config = dict(
    num_hidden_layers=9,
    hidden_size=160,
    n_experts=40,
    experts_per_token=2,
    d_expert=128,
    d_shared_expert=0,
    hidden_act='silu',
    moe_layers=[1, 2, 3, 4, 5, 6, 7, 8],
    router_score='softmax',
    normalize_top_k=True,
    routed_scale=1.41,
    balance_loss=0.0194,
    balance_bias=False,
    init_std_router=0.0364,
    lr_router=0.00232,
    vocab_size=16384,
    norm='rmsnorm',
    norm_eps=1e-05,
    tie_word_embeddings=False,
    optimizer='muon_variant',
    learning_rate=0.00339,
    beta1=0.9,
    max_grad_norm=1.0,
    batch_tokens=262144,
    max_seq_len=512,
    train_tokens=780100000,
    max_steps=2976,
    dataset='wikipedia_en',
)
Below are experts of layer 3 (counted from 0) of a mixture-of-experts language model. Rows are named router (the router's row for the expert), up (a neuron's input weights, with its number) and show model dimensions 0-159. Each number is 128 + 32 x the weight over its row's rms, rounded and kept within 0 to 255. Numbers have three digits each.
Before each expert's rows: a language model's description of what the expert responds to. This comes from a sample of Wikipedia text that the model never trained on.

# expert 15
Description: First words of multiword proper names of places and bodies, such as New York, United States, South Region, British Isles.
router:071102107102168167119125114131157132188099151144149131145160177017153115151076116079148097130122134112134091133154145133100206118075108116142170244111168128128182098159138167132164137107135105128132122116147176110133128117126112108138091134181120097095161094197166121175115114094199113110095089090155162117147090189170121134132133123118124108088120163170138122199064099111131095171115082079112137161127092131149162109092131111190111150139061122075135115123123134103107146138107144
up0:087104142117112187091093111134151121168202170158148139154061112160184146112166141134092109077076168219085106094175145087142142065113158124091129124128147138173152093155101132130149121122078108102116151123153174116126128123122113129175158126134161106134145128104172174191092116120124072111134124166129101119079105074142079187120147155101166092164110148121141134129227127151074182070089157164172193111156117111171161096114087147165111102125121139077142110086102102155133120109141149
up1:164121120143093142048149098094131123120180190125106088124142123198086123115147089111096123104116065117168165144141132114180124158155094195150109118141098176144119151083126132190115124074105148086182083083154124139156126126111133080196166142094141105080158115084143107178087082105069091126137206091162146093117144119138150133108169082126158121118123158153084140163151156154167159058136110102162090117134174095122060144089130157088115136133168147128113166169090159115190133133094151
up2:130145136106146195156116137197179130171099187099084129162151118102176167130122179093152114156141169146132122153144142095091174166084111143188120116148164064075141139099119154083145135085109141116164143117108170137119144131110095141094167125072087128217081140044166139161158112106064141150147134068112141112140165158160108070150105135083125159157119136183143145130173112092180096089114113085115122110138086076150125151189144139125120124103154090132114166080124152109123135188156058
up3:109126147131057100121164180187126145089166135179087127119106129117153089145113170115103098161100125143112135133147152085168065156073051183149131119179084116165110170146154119139083155127131109107135115120087175120093072093159134145114105147141144139110112102063157190154124121147158187138136138142114152116160108140112106065110118121111104143172123120158169144116141176155116132161080080088234106186088112207127149149153124165155180133068141133094117082097166155087089127111148161
up4:145124092116113146123125139111097150114113109170130070079181115153171142133137077104157081162097125147140100090128145143123105078154130124142143116080185129139127164120151095143135111145118150067188196095098164091137160119158199158125055104130201118070186166140132067167144046070096076141192134119123095157117034116136083069140118092129163166154142145068134123109134140116070124147109109142146123101129113140094125110080131094110118121093086128159175132151164167179125104131159140
up5:116185136135096086165129102098155129172075126165132110103126110185102057194166097174108179157081134093138150066139153108142097089121132121104139124139098122166143148123143096138161110096166117103178154131214067172132123109139146134063124151134143121059070097095165118093093161123114162124094103091123118195132095149175124102142183097135139155126060090112157130128104154117115136125097147195103146110152147153177204089142120095110136134153119120123073135163193182128095124085098175

# expert 16
Description: Head nouns of organization and place names, such as University, School, Board, District, Court, Council, usually after a modifier.
router:115107158102153136166174107072111070085163089121189096109151099035143131150124115083153144145142126154154083112126110057136177128079116140130159175067144093115120098116101117141110153096152099124103064147113102114110181153132124130151118096144142079074118113141112107105081137120119082102091092126101172137113141170134140068165135090128117109089145093169176116142120141090151113124105095073116167148088122090119069084081075175152138135150163157118064212183174107101182125108100086
up0:077096191152119128184104158088180131085118135119104158146105138131106100113171174152124145152111095129137140117100118194167130148110145087150063085095194088173152140110096142162158080186159156089091176080148125169070099094131048191128166115165135159172123165089103148063152130148143128062126142118158154139078099106157107092086096114155079175121105167161108091149141130124130132120097164134078174149066129147106131151157134159124139072143171180146148127100103137128106110173084127
up1:170129142165134190114161169105132179080118079097095153107102105129147166138096169023200173116101142104175118110089099135143133111135145143152094099129080133123119104150127102089140097079139175134139124054122102140175135132097091151093128133130172136149058094129110147130117186180114139187195105072155162110127147137153139133154130074148119140146059100105106119140065137139165104087133106123106107154099121129098140123232101152163077155134106137133108172115168117113111142161202160
up2:165157118159094089188120070112107147163135130161122147138089174065099115117132106096096142131131089127108129167109173090135171193125135071136154130089123071100132081110166114093113137141104088111132140139177116055147127107135105087146167063085153150146139134126138125095137183094092148119192138133113070146124141116052054059113120121127104177072124053117100136129099096136179111049137152109071152139174122172100115115125110112094073138075138173126107097140160143090096100118158104
up3:127140160130094171130168143159149160083109182133122174152108122096040123165141149113155139173115140172116089086114142104091114111084152106086157109123143174065158176118093051182116128138104128137137083089199147166150185130119104158113163150139163113180176161158137138065134110143148152169162122166111096130179187145097108081131077121035126168177114127165087130158144145150098118137141136123097139122158051123142178190168092128153129122140092101140134136115128141144185102090144084
up4:119131131158141141222147126094186184175075163162114134130081135092132146160111102132133073115162161174147067117135153114058098158129103127131118141085133116079122097128109133122120146167107095104138129164101187115135106133145147163133080108177095114110149109160137168144161168181152160134107163108115154112166076118138100138098132107127094074138091140136097106113138094074187079131159081109163107128048152160109137114131220087097085115087132169067166082148188141146110129182172176
up5:131145153101090086152105103152123176081184115146116089147106172164164111133118135123133133214112125089101181132115185105159167109128125108147115086135117135091147100110108138146127086169136112112160146130131179147133145127074159084182116110090164143156136138082108083139159104114090100190062126138118126098063148144117101106147161034064136111117164128162080068168109125160194136088122198178095135103107138084089186148139107129186161189129113139124165115119090111159106103076176126

# expert 21
Description: Sentence-initial pronoun subjects such as He, She, It, they; also first pieces of split words like e-ats, e-jection.
router:101085082087087130173138083187147134112114140132132127083146138148113204152064150142040143122173139113126161159070139195149112117140091126121130151099125128185153126122090133100074127111076085113123101106168153116166118133151192115205146137150191080188125124134117161116114137103131110098135130159127114163062120119135169108155100130098084138089161130116173150118175138151046106132097105104152070119110138142204137114079144160064137148092163100143150130164087139102142078174109091
up0:130140158183061155130093117153144131180070073142150138142132085134098060197106198148122130106170120107148144135086109125137109120156162169163167128074153128185139119128099077128133114154106079132152165130095119189101084164105098133096110101152067111128141092201090145103097187109113145129153151112100110160115192117095112132125128073113113143058072089109078111095094113097119140098122118147115169141109163165159125075133143084079086146146110147151066117157142094148086110135100048
up1:059131121115145196189148143171163139120064112124114123066149183075118121113069156102109092109186123132084100125184166102132118109100172110062135140144082095090120156104117127117199174102158051148118159133146187118105129174123090072118138087104192184111124138130124197148122082138115115151181110128099118137082172103146133061166069125052119128124129134134125103149113132127181119078128128136115115104162133091143177159160124146135157165140195140101147098141140151140151127083121133
up2:098133156135146067143110153153133155133132099119097095188137131070122137125168120112142123141086110128108139110132088108139114152127175151143133115127139139063095176059119120123082152165131118110146173080142075132151105094121084124132000032125120115082118126134102128161115126177116148124174168161079086134096143125121116156120158181121128132119087115134171224067104096128166137112108163136118097187133100161109134127134131165146158206068162103112114118173113162137098087122208114
up3:058117099145122069125089110095140126196119088108102153191114174089122112088124074100136127170084133148130125157163169080131115067155145113083136096177138089179155146120122168111081085127090120093197129123079091204169083156187151069125176161180148151178143122149146100139171090168124160134110134125092135157125144176090136096159102140133161115068172107127131165088089109108136145088138099173121143122126119179121138156160143156144127136083180139213157119112088135110155114135124171
up4:152159114170089178102068103150089157145128136139105122125091103096134119129073141080102149203119126132166117130151153167124170075091152153125157117131092125125127080123087129108151130152100081101146148085133120154204190147132162124087117130129128129175084160097222130100121145110161123149154106146155101108137150151127156120149156212111143114077091110071082154112126209123069130156087164169141150082154135146128151133118181136175120153167143094113113077105176210145124047115167140
up5:113130130131119129171122076122103180151158160164142158150135106177100176176126181073101167159094183100084192107116130094138129150116090146166113146159182145064131124089112173114129090106085117138214147106134147150175161081107137098086127137182143103170129139138122101090163084149141148123125093132125130134137128122149135179098181082111185095117143137095065178087169191149164101135123145133155063163188138132082136126165154138116130148079139185080101161058157134107144147060123132

# expert 10
Description: Commas, and sometimes "and", quotes or parentheses, after a noun or place that close a phrase before which, but or a new item.
router:124154097115160142143184134092108189104126061137153107179103130088110063130139110122144127134161062148099142154184085075143096094138135129090171148152157155172118136179124129087092145103128145155124113115151107122101112196118119166110148184080141140095094063104100076104134150170134122177181176171145133118127142104087184089131102156107094102139116076105106117131046170110156106083122108159149164114064106115142130126191167128100080102117202076179113126104098104128126203121144136
up2:133128204134130103191126094148211128136104154123119117151151127159121094096122120118116120172118170109123103098185168126172115087043147124163104153131136070101144096106143132110130119071132178107104085129097141084147196156128126112072160070124087158093103082138128181110144118121107092083154120090195087098160117171119105191146117155141095092053163116109137127065187153130067160110146117176093064112171125125141130165111109146132133109119145080106115118071099106143160079161102099
up3:113095149126154199192160169089084181129134116109154142103176101202151141105166076110073154079166145122156157077169153121139104115157101104136160141125140081111114169165108118077187106151174069128160141139130154088125150129147121132090122154167177123169107173148179180124140111157111139168081146077111114111103176103104125166163122119134143098165124162068084095124198100162091094107127087133146164126164112109130188144124103125096099181076116129116120120144133192121200113076144172
up4:121134097113107111135078156144123155182104175157145179131097116079050138110172186104110131131092159171081134109126128166174181093120100124103128116157107148128193179156082154172161147142121091172155106162077109152111108081093136159058075194162136187130114137093113140146104073089145147155113109128122112147157099114137101140124116134121143164129133175161053129087131115168074127109103143177056150079115143086160186087140171128182149143102141141139066120169078156095139135138171145
up5:131173127071115149112074111090107177069112134100148090126139122097108138172132082124052108071121136111184132105078131199131169090061087087135102103094143148164148114095126079145100083135139122145057122155126147114092106078077125124074124069132123126089118136154137167183123118116109084140065076118077170181163127166167093101112087109186137102133143109144155154126184102171117120165109108118109180150167131119129103163192100127102128146144085117088118074135121107122085084136172087
up6:112122076129138130108208150157104061108127136142091150084127192158093156119107138107122097090096069072102139077119138137153130114161135153124116113106094118111103164086149100116130154116088153096169138112098140127058160148143146135170201070099127132149084082132117131073137139169148153114057167140197121118136168166068119095144139120113102090160091099132160149152061165066133184141146142132141109125132138104080136105121074121129086131102189140147129172131084147060221141095094140
up7:109212156147083086121119100146108132128130197145108110145148121160160135136155104163151087093114138112147156099104171166083157092110220182147163144173123161132133085205177121140131117156151136102066165148160119125090168191103109137152133154125155093139120135065158074174214093121149067106129166169111098111185136155088166108120081106083090062106133147195111162076167147126142122086162119159110154114131089101112133130139126118145130123124126199143130184136095125135129138112107160

# expert 39
Description: Conjunctions, relative pronouns and commas joining clauses, such as and, which, but, when, while, that, although.
router:086137099175158164144162128146186089096075084174098129064086104123078134126194129070073135141151200113134129175152128111169101082113118180041122152155143151163105160127136115140171154137168127138145119155135118120097119137108123117087140099109124130168129139159118112105103134104105104173152117136111136148122170086095147095101110090072131103147122135084031132131159150129154105126116096162102159094212115131137173124145131178109130132168159139170113118129107078097190148012154144
up2:138102157100092101164155069140141173154122141173135087154120083092140181151126114091029146112118116157105101116108136118109098161095134157125125174102095132106143128138101177118152124110125160149155135130114129129150142148112139200146137114146115115080135185102140133147134142106128151114159101116129062119121132161120080170155130180152082133130080081190186160186157116142091143091078132171111123163134130105081148093179097178061199094106130220159137184066130185106162196100115145
up3:099152130122030097128135111146149171097126076143092136084074163173117084166131132141151121146107170111127094148112132138103107159106141183182087188130163101118121147154115113112188122108078136135131148090103092049123132119139082122113184128155115091119137113144122112132177128094107088171149114117148078187060068070104134156106140134079159070143072150143146137122134089133163160069145192137139163074171106133151167141110078121192132115122163128118115121168091177093066186109142136
up4:095103077134114152154145168103117123112142085124119139193134127097084112137103126067165095103139153150181118103086141050120158069091154097164167107119119157107068158151155112162136146117130167152097104170137158119169165127121183185111118128141100106117128161115158135081179168141135116152195077113150150144138108129164107123150142119082116189069116084109135139089130118087144086098071127079123129147159129096092166118175182110169165162064095190128160158160109077112191059078138102
up5:117148096174123148132121119161155176106091129099164139182137201111131194118145154130127075156111111176138133120136120090150076101121139058111120145162167074132151112131110093065142126133092105151156118107118134094093148135115197114078157113144134130161061103125182091116165166147110095119061125205138135145113138120117147060074085133141098041159136095211112148119068134117070114111112155165106108131153095131166172109105191099148136158147118168088135089146100137078154109108175160
up6:166130156125130121093114128154105121130169145157123069100093101116130144188144179086080147092130169187105156130156109085102122192111144160166087150092128135123138145102112141101057188134131079140137114177111152102158195128127120083059114095156164097093098167154040094172117121096156137129131098129114165129139089085158150170130137082084073154139126127147137129097129082159136116141096123162192091120139148105091160131103135044160071224135138162167127160117160150093109101154171152
up7:136120129082151147117118169127150155139084060107130147170125129113091141148142145149136085152136140033160154197159060127113122128116125117138134108144080123089117130151086075159116083151143147109142136158160168132072133199149147102127181174173133079173172154093134122114026188085152133186076103101128133164103082137158117174138110145126152109104130095181160101100116121126100067136126148157122076132166112190067143085119103143112171111128117118110121182162068162181098123124137161

# expert 2
Description: Single consonant pieces inside transliterated foreign names and words, e.g. the h in Farhadi, j in Seljuk, n in Zábojník.
router:144073155136140098186078143107118085122080126116128122160081107133075130112159133181148119139139100121098197158128099195085087097177128107105236149192106209088173124139156103172148091155101126151095102145156158082076148089166081126146112069092100114111116151150147132149164135113138154152098129111136130077087120123173107157079106099133137132174108101128171140110136156107132112111112163178168106190139137111095150061185162129123098132083087175099143111167124173155142100151102113
up5:189103119139090065158140129159107114174082081132147104118098126163162096171094142116145153146098133162123108136156098190114136135170194133143178098177117157117161139110094110108141113083077178096145149120139087171098087151114107150122124124177096112131094113119213122171151093088111147171136155115166067185161118142068125092088088144144150073087144134108136180114080182105162070102105201111118126181082133076116128146115140158119208147164134142146108140138131139047128149108151113
up6:132050131136153124133142111146106115131134164118082186124118172158107120185159137054120090161165123187100088145090141106128151157143159128111108102127128151114088116111160154136160068110154139112121094106115175108133162098136128138126098076131148135033184143145128010112130159127178057166089118089149182170112157124140105081126120060115124101164100097131115108149167059131094133051117141164085122140131085096124107162114092128095132165170126167145145189127173151127166106107098148
up7:142165109106091128130138083144154167138144143162096097085107074135118068140129176065140113159133118170141086127137080086120090093136132173094161066176071160118133144121104165207098145104108127157155117106114098188119166155190152118107153142109132125085099162123139125177086093118081128100154172132088131155135153082158172158141086071162121196166077108112100121107152093083153164118116145146182079078130186133085159141130128112149079151071098148156142158133137144077137181082138191
up8:187141150056142119128116093128155092115115148144165142086058167166141086162098089191151127151122155112203154117162133114157092099107145083090177197076125086147111187099067125158117168144095097072131181122099136061173061166134120160116171154142142054120131138147151124124164136140128127124119126145067088167148111107089113075103130087147134112162136099101134184175138138148162169180173129120082104142143116187101128158041131134145087132111121104134092124116154112140145122144130159
up9:099163056115120132097097085164176125107115154101086096148131126136147087146071125078125154069102124157166131155130136122131136190078157078117177131108145153104184144150141069103154070112059141112117134184121192141111098168131131064114150102191127097129160135183160091092158117144113151178131150115149157104134166099071180127140138116111129131112152100150160154122061109098152196101088102105129155146169123203153115077094097145130102141180153198080073103105141122089095144131111129
up10:163147155169142121143137171121158069193114131197168203178160092178158145109128083111169159143166079112157118101165103134206159138119134161091122175144140075154150137159176084083142171107104124082161170114159163107133149073093139098080073096111139122084156131140169116153117152160139112096139142119167122180152116165135122109186159115159182137098107089100157145087130101124110099109118158142103129126116175133108123089117082093178108118059147108129092120081093180090074148071151108

# expert 34
Description: Apostrophes before s or in elisions, == heading markers, emoji or CJK byte pieces, and number pieces like 20th or track times.
router:164143088117149205158156109116141155074086138156171159068145067155120127179128109149108145137161114091155050139140145157094104190104128141122117179127125145154107125081197083145138164124132106115173119121147121142109114155127166155103142111220140153104168147161130152173139133103117169164127171163126150184122185114112116132128153159078117137187160135150154141147093084084151097145115127091122074164113154199105132111092148120119112142133075124100167074046160181100101070171157086
up2:113164142144088134099060072126146125160146116103065093164145149156141137076098142196160121113124126132154104108106155137126102138149201165088075097113088143136083180056162090107110132176174128079129039072120126159113087104036096138109179080122155112085161142132122155146113144148090094183126148120116132152105066148105108144114143069133105113136097106154166123084144108144121208165132138165156150124139107157080117151148168094118128142109178102142156079136167053122127147117142120
up3:138132110139135175149174157162178123173052122156145151143090112153178113117185170097120124123102137084068119154102195063152125146114085148113197115141103100109132110160121164130167093108141211131113082145132142156026130096117061166162101116145131149155192118114084118122151119098141160187137158104134082134135165125110147122116130192134125134106091090094069169099151089142188136124156159100085129125142140095136100157186132117159151142107063114078155101117081120142139128083140073
up4:076146160139109083153174192160111147149092089083144108115122174134125106125128114098080075103085137151111151109110158176154140163163139162109146160059127117164098117121137195096082136147101067135109130141178171096156121156112099091088143087088126088133150159132062129084104158114143145104157078090145126086118151105159124061106156101145133092192143053132118178085151100157179117114133102193142111124085105192070149156132143070095154140106095142137126107181145072111067126136157152
up5:181152131158132115111081202135189111127135108127163108167136090195117111121084146134146127165151108130125162040101078114072120064100191164082156161118135098034145114114123087157099106144193119086136187108144154135117110145091099107117128120151141113094169169069154061116125123153039093128079120110099113126103125097173124155117106081119129132115128080087148138137157065126145087147178103144132166120162136154157162135132130102131083160084118134095120136131146111140066178167167108
up6:141121200159117075113107140085089128174165097148120140144124110139163165114143099088133117160117124124109147146083108110122121113150096214149127099088101091203139139055183133080107082137148165118157136093157118147140120088159131151182130124169109183180109124082108169138119196141142203141103117133114060142173167152170135131141144169075120158116158088169154089165124192100167125111137077179117146092190153147072136171170111159103139121174165129115132191173152144149153127156148128
up7:184142175080097165065103115154177156155153144188085159168145143143166095118140154131134135163109184154136105154131156039166102075114104116121129094120139205106165143075127078091129130157083149138115192141178151100183151152140115102167181112151112173098110161097141118115141121106137121140143140064168130118137128063141128115168198102083162106125109127204113128087183100150097094157089089168093121105159139106155116162178122108159091164111112051129101102122129095122116119118163157

# expert 7
Description: Short word-piece fragments inside or ending foreign names and words, such as ul, el, or in junior, Saskatchewan, Bogomolov.
router:135146134101110126087117133107162084100141081109084092161169131143120142081087020107106095106103085127117182174111151095123074047148128098141117101104110125158112131173073150128102095143100088142096111116148108130135083141130130106167130142053122118162129144131096147123111198125179057107120192162093131111140135105165129131108156112157122060137142110158183063111173099165069142185167099126142131176124114105123160070133101136094111148099111123113144105099068105197098128125150196
up3:134168177103138148145179186158140168169186135156107131128119142108127110094144158056129049181140125108134114101129080121157130112130161122152097082125141120100119152142083101066157067087187081112178086127136143141070121124099104129105169142104179138130112108142127112129117177122159158170023182046091133140141153131145127112116109118157101079096159051143085121152121187082147141130103085121071104108132126113106196140132139171080158123160122121161111144138131154184152095157159149
up4:175165109110094110119116155143106166080074086118104141120120115111127057169090137115052156124179119204129115073123096105167127058162161148159107093136113117127088165107106119133105131092127076101127105127135142096113081107106099100173131133107185146087121143104136144129114061081148090082140097142102096128147134144020100085092155153061153086095136087145118114159123159160096098148103153120060125098185097121088157113084161121132120165107155167125139073186164147166095135123173112
up5:155136084144104203092142121062165146135106132150082178162118161101171131149138129130124187176148100178193133122120147160183122112130108119047154134119085156162052116177139097140175117150102116072130151103074095138114144084153095131127167089114132174127149184136117124092126128105124064144137171088135094112134181070099107101076167130093145162090047071137152083121095138127161145140117126175149108137094101137115149105156123128177196141164133170097119174153099135156095175135120166
up6:124155089111057087139090142150113193171141122135102138125090106098124155114098104079155096110188147109124128104103058125097038117108177125110174153133108188119082168148121154132080112084118161099149165189111163177103106128139060075138060137119169126095067153125158068129191109118108143141137188150133115135126163122133126167117073112121097145157091120123144157161125106197101085117134128164093161140175131100107167138103170145120089159069080155115160157096126138076092092139149104
up7:173146160129151140119129079172125128155121072101177162129109171114117098111088129080148099183111144157130079220159119143133066117111126111145158162137184191146154047135150106171090135079151183104162125112137082103129161140128121092119158148122131178118149098159171136145132097081122054082163103123124129138113160142164055103053054089096178143106142096144119132158118132068087152108145131134153154102109172121137185114120105110112089056143137117141145151070101104098121174129160125
up8:140150114142089152193121072075129142092093162119106133161175165139154117161178181105094168120060058111172132101129136129152126117172113150095110077133070082138110135105091081167104172173144138065090201103085120145126148101098076133152146097108119108140102092113119134112180147145084121138092178125134107152072165158132090126065139116158194092098143139108161101119114142118139145105125128209108167152111127159162076144129130174200171148136134185160121094067128156118138113119170160

# expert 31
Description: First piece of capitalized names or titles split into parts, such as Jo-y, Hol-lister, Town-sville, Bar, Mon.
router:116121095137118164097156107097123073104152190121150164135171151076114151138063154033134163105177152158147203128104170109099141177146107137097066127120172086159164135141108159157147117076088117000144136100129177167063091110125125139152103123170151110126136152131157132150098151150219097116174127109077191098098137175167128142149125156092110134121125111183169129142120120102159136116142123110131179148137117119152171097127098113108142116132064128103134104160137092139149117123153090
up0:120181098128096141163166120150145181186128159135057106158122167100132107084127121137114110168135088107120179108122118100166132118104167122124084147134117109142081182122143140059108073077093138155147149185175091096156115125118155129116151189116180150202085143102149154092115142117095144119118083170113128139120094150060143160095085117049132143133188106140090129099087176098155120149156174175088185103213178099106108159129161092108112064084123163165149158114155144154159132120134141
up1:112092124149120157151123152117149157112174080156124115174066177185169116116135146115122110164152076146101148112089150097104109158158157125122070143131157105067074201099165123151115050115156160081154149148124030121170159149110097134126152130167107153138156132152073107171108153131126116193116147123146166110182140148123113088122152123160119094130120157127125142095123139139125152132101081100180059166181126157150211154181068069115131162103175119201105076122153136109124110091148134
up2:130089124150107156091132230158160160113136137096134132124186130142157172110097117055166129149145134170125081135107098157105141083150094124123154119111164148094156117153078099101139145143130130135143167090105116081169142123158111125040185212110105162136049116148108160129140186113135141176179022127134117127130145161169160076106162095136133186135146132081093162072162160130107147135123155111155135115104152126134106119084136101189123127145158148159100064172140153172139127110178163
up3:078109057136117117155168110140112190117094099100131125160150132204131105124117125112139147137114137122109122160098170113089109115090081136067044130114174158080112171170166128095135127140144088085167139150125144173119119079121161105066090141142126137189194149155128138179173111166132180158095156098089123103077179111148127116129111117122130121134154127098120177149047139115085069116085158153085180095088114122117177140100095102212102079152132124139064149148125178148108101085109119
up4:114083146143137107172117112105121156159096172148205137077115210156142113104126141096119130121154141091154099127106161139137117142187147134076154169119141191080130171101164075090138128069136180146197202133124079163169097114062107135113159157176169117152096106088128092070117117125102125058147167140117161109107099120185099099104131181156145102130141135126139135144169156126147129050141132111157100142178187089067145109107114114115168145126183117094141124091141103170172160078124106
up5:188151093132102200141115161151111167154146109150099094112087139125099146123145097183147110170079135153119127142165097158201133138126135099104120093117181122141155135129146126145103114128169089131073125101104144113128102114107148126097255092142114119129141113166081133149115194150110136146125144180068140100183139183153112133084158177183172083104148165136114100122161117117121138166099102089064149155121153210090086159119118150187115105168153168156093145113080062135116152176095108

# expert 23
Description: Last pieces of person names and common given names, such as Thomas, David, Ponder, Shawn, often in tables or credits.
router:160133186134183075120092109151108119160125124094106136157146188000161154093127164115160076153092159153131076095189109090110171156071160161152151174091130115085158104095066206127170123083127139119134159109102108126192170126083085104138090111078095132139118143160132085130133082104121112097099075060126145121118117176098073150131127110131130132092135166117141133164075111115117178106139116140108143102133143129150094132121106159129183136137147123151147136180170153098143099160095115
up0:138153169140130082190141105158130132092153136105094130163122123131150142182171138135121124186128132069177130103129093116111074142074173107195118131103104107115185116167096131166147146109112139057105089184132096182108146182079083119180139121147182069098151159118195109086175140140147132181142078105101139108137097101139109150122144104170122155118143153172118112136066198095147119087101121173153159152155120095159149081183084112113157100059111077114091120089177121094153115143158093
up1:140119142116163116125154198142071140091169086122143087104129141142093141090099136062136142117159211112181134121169108153133089149080155095164098126120124100133171107146154176111134105121118141074107115134121180097138174103114123168171115150180126137137153132077129145105078114145141129105143164134164207134116079147172157092136140198120096103147151113152192057075144130104077125117112125111137108152136181143083089078132086180129093155123170179109177147192152131186116135039101110
up2:129115119099123057151131156187082120131154145153142107142066189127106136124122173096104104133107216120124121090118119050113130113070168133108150103136143134156122115172132138096172118129115121053144192138103104077134132160099128098100100115119176155100086087101136077094111138097202138118135107163134066085116121056135160162167141128144121124156103154098093100154104161136137147070113123074115114163144142124158146151167182121136158106050138152139121147195074165144176058122097185
up3:095101110153155127136121128111147077128160146194114129193077121056115118159102159141119128128132160150125116156150077121083041120144159084133103113128169127068167130169171134149149125179107097100172152157173088166103116177162168102161183166129123122092158027105139141117093190160095188141119092131151099116140133121151147067102139109153117120133188159120143114111113153094146119082149127082126074133112134179103144095131160113150136157081137060122151109168107093140111050071100155
up4:148146121196175126104116172103139158120135149089084135147082163147118093132141129126126120096115105100146137124102096130147159105133136163082179118158133132171144163145069108155126137129124100120165112138113088152130128146210086119121149218100151107107093121084140181084130137084135174164148121144159096115110077077059170116088126126130211059143129114081147146168120211118208151123087090159186089162138123164125106132117151164171163121155205132123191101146098092099117159107117166
up5:160113083151122143145121169139154159111123130114144102144174117087110115107191133174132147108178111184098134116122118157147081106131110196130080120084131184105172147149153086161177106119083137162131128139081166107120120080105125119110110153170139101149050074076100161108161149109120152134118161096145108135097153083187108073135142066163051093083130123134138123112100143119116090127110141196166159197146060142142107223135156113108167115184141169100163153130077119122097055105129126

# expert 5
Description: General nouns after the, a or his and before of, in or and, such as season, film, area, service, career, home.
router:068145123137130137089140124118094080093178115153054098126151120061158148129105109117186149110145157144144083092118125138134082098086091136058108190049135120081160098131140143151089116126185140120113126115171142094161172126124119098133094189133120092070154095134140116062091128121119143103081107108132149179139135167109154110097113092134151154076076135140103093138218128161126159108106179133137126066105167120125087141116090084166127167155200111129096156156099135120129207099093080
up0:137148113101139177178181150187136212170181100164127129146143165164120134158163126128113134149188103170156122123193149121150158087137054095106140064176177155159131059135124084105145127124123181174084074104113154105134134116086184170143095123119132120080113131100148115117088104078118135148105131121116068124162129129119146135086204113141129094113163120133052083088178122112160124113127087115188145156145060129143120097120124099095144055176109140160145099092133140099095114125081148
up1:113077159113158132158103165148129143119147133158123149106098100137107143169146102092205144146133141131109091106182151129084133158077116094153085132140124148146146141142132108164133129095104153085148137108138193149115113126144130082133084170125164180168126056109035116050103099103135151137154095126075146168071171096079132100116095128109158068188103102176127148146110104147112151144060123213165098154119140091148161135165090131118099182108137140154058080084157124108166180067117128
up2:150171126154114151133107130149087177119127147123063158163097097166145135123114122124064091164152121125157099155097114198091166095096124175095105102104076082089060128108094130114161088108117133153166164083150132158110169152094190113109109123169137145178074091141168132056175120124116137158116144146144103184139061160111188126125082139076135148135110151100090078113122180099185123093177127140130149094183044106114164151134116080115120109108110117123158166155050172111102092108128133
up3:155159089149130097114140153141168056172172117170103128101158083153091107122105086091141111123183146158119164127121134118129112104157187154122085096112173151189048112100129159115152137133143120116166102135155209170126218113134099112089099077166142153132173111103095078116088150138147125184115111126113077149120146057103188085129132121099152087120166165133095064107178131126177097155120148162169153127156169146110142133199139107129140099105103136094117183203122152098155137101154089
up4:127120175092176138109100138151164104082112151142108149158129159162083122213087132058133179142096175159158078142163157064119066108112075182108128077104118130082148088157119089105172115159168133104115097096107149190122162121127087106107079148166162181136107126103130129125098142104142152177073131175099103175145134158128100098087098162096095136087129077148103110172116113044177093171145146143123150110125130066134121139097140113147121168107194147125123130052115179158128116107116154
up5:134105090115130143045141136139148152119115109180096135130083176143141172084101119163118135135125152124112136185143088088125148116116139122126157108097127108138115082115090140157123155114133122080059142107113141145071206158084131100084052144098178180091112148098134142076148104038141086111102149118152204123115132168108111184105090156110142113118063112137113154107134146139115148084110149150196126151083145156088157140123103103048110136126074086163100207120051149088130135160155128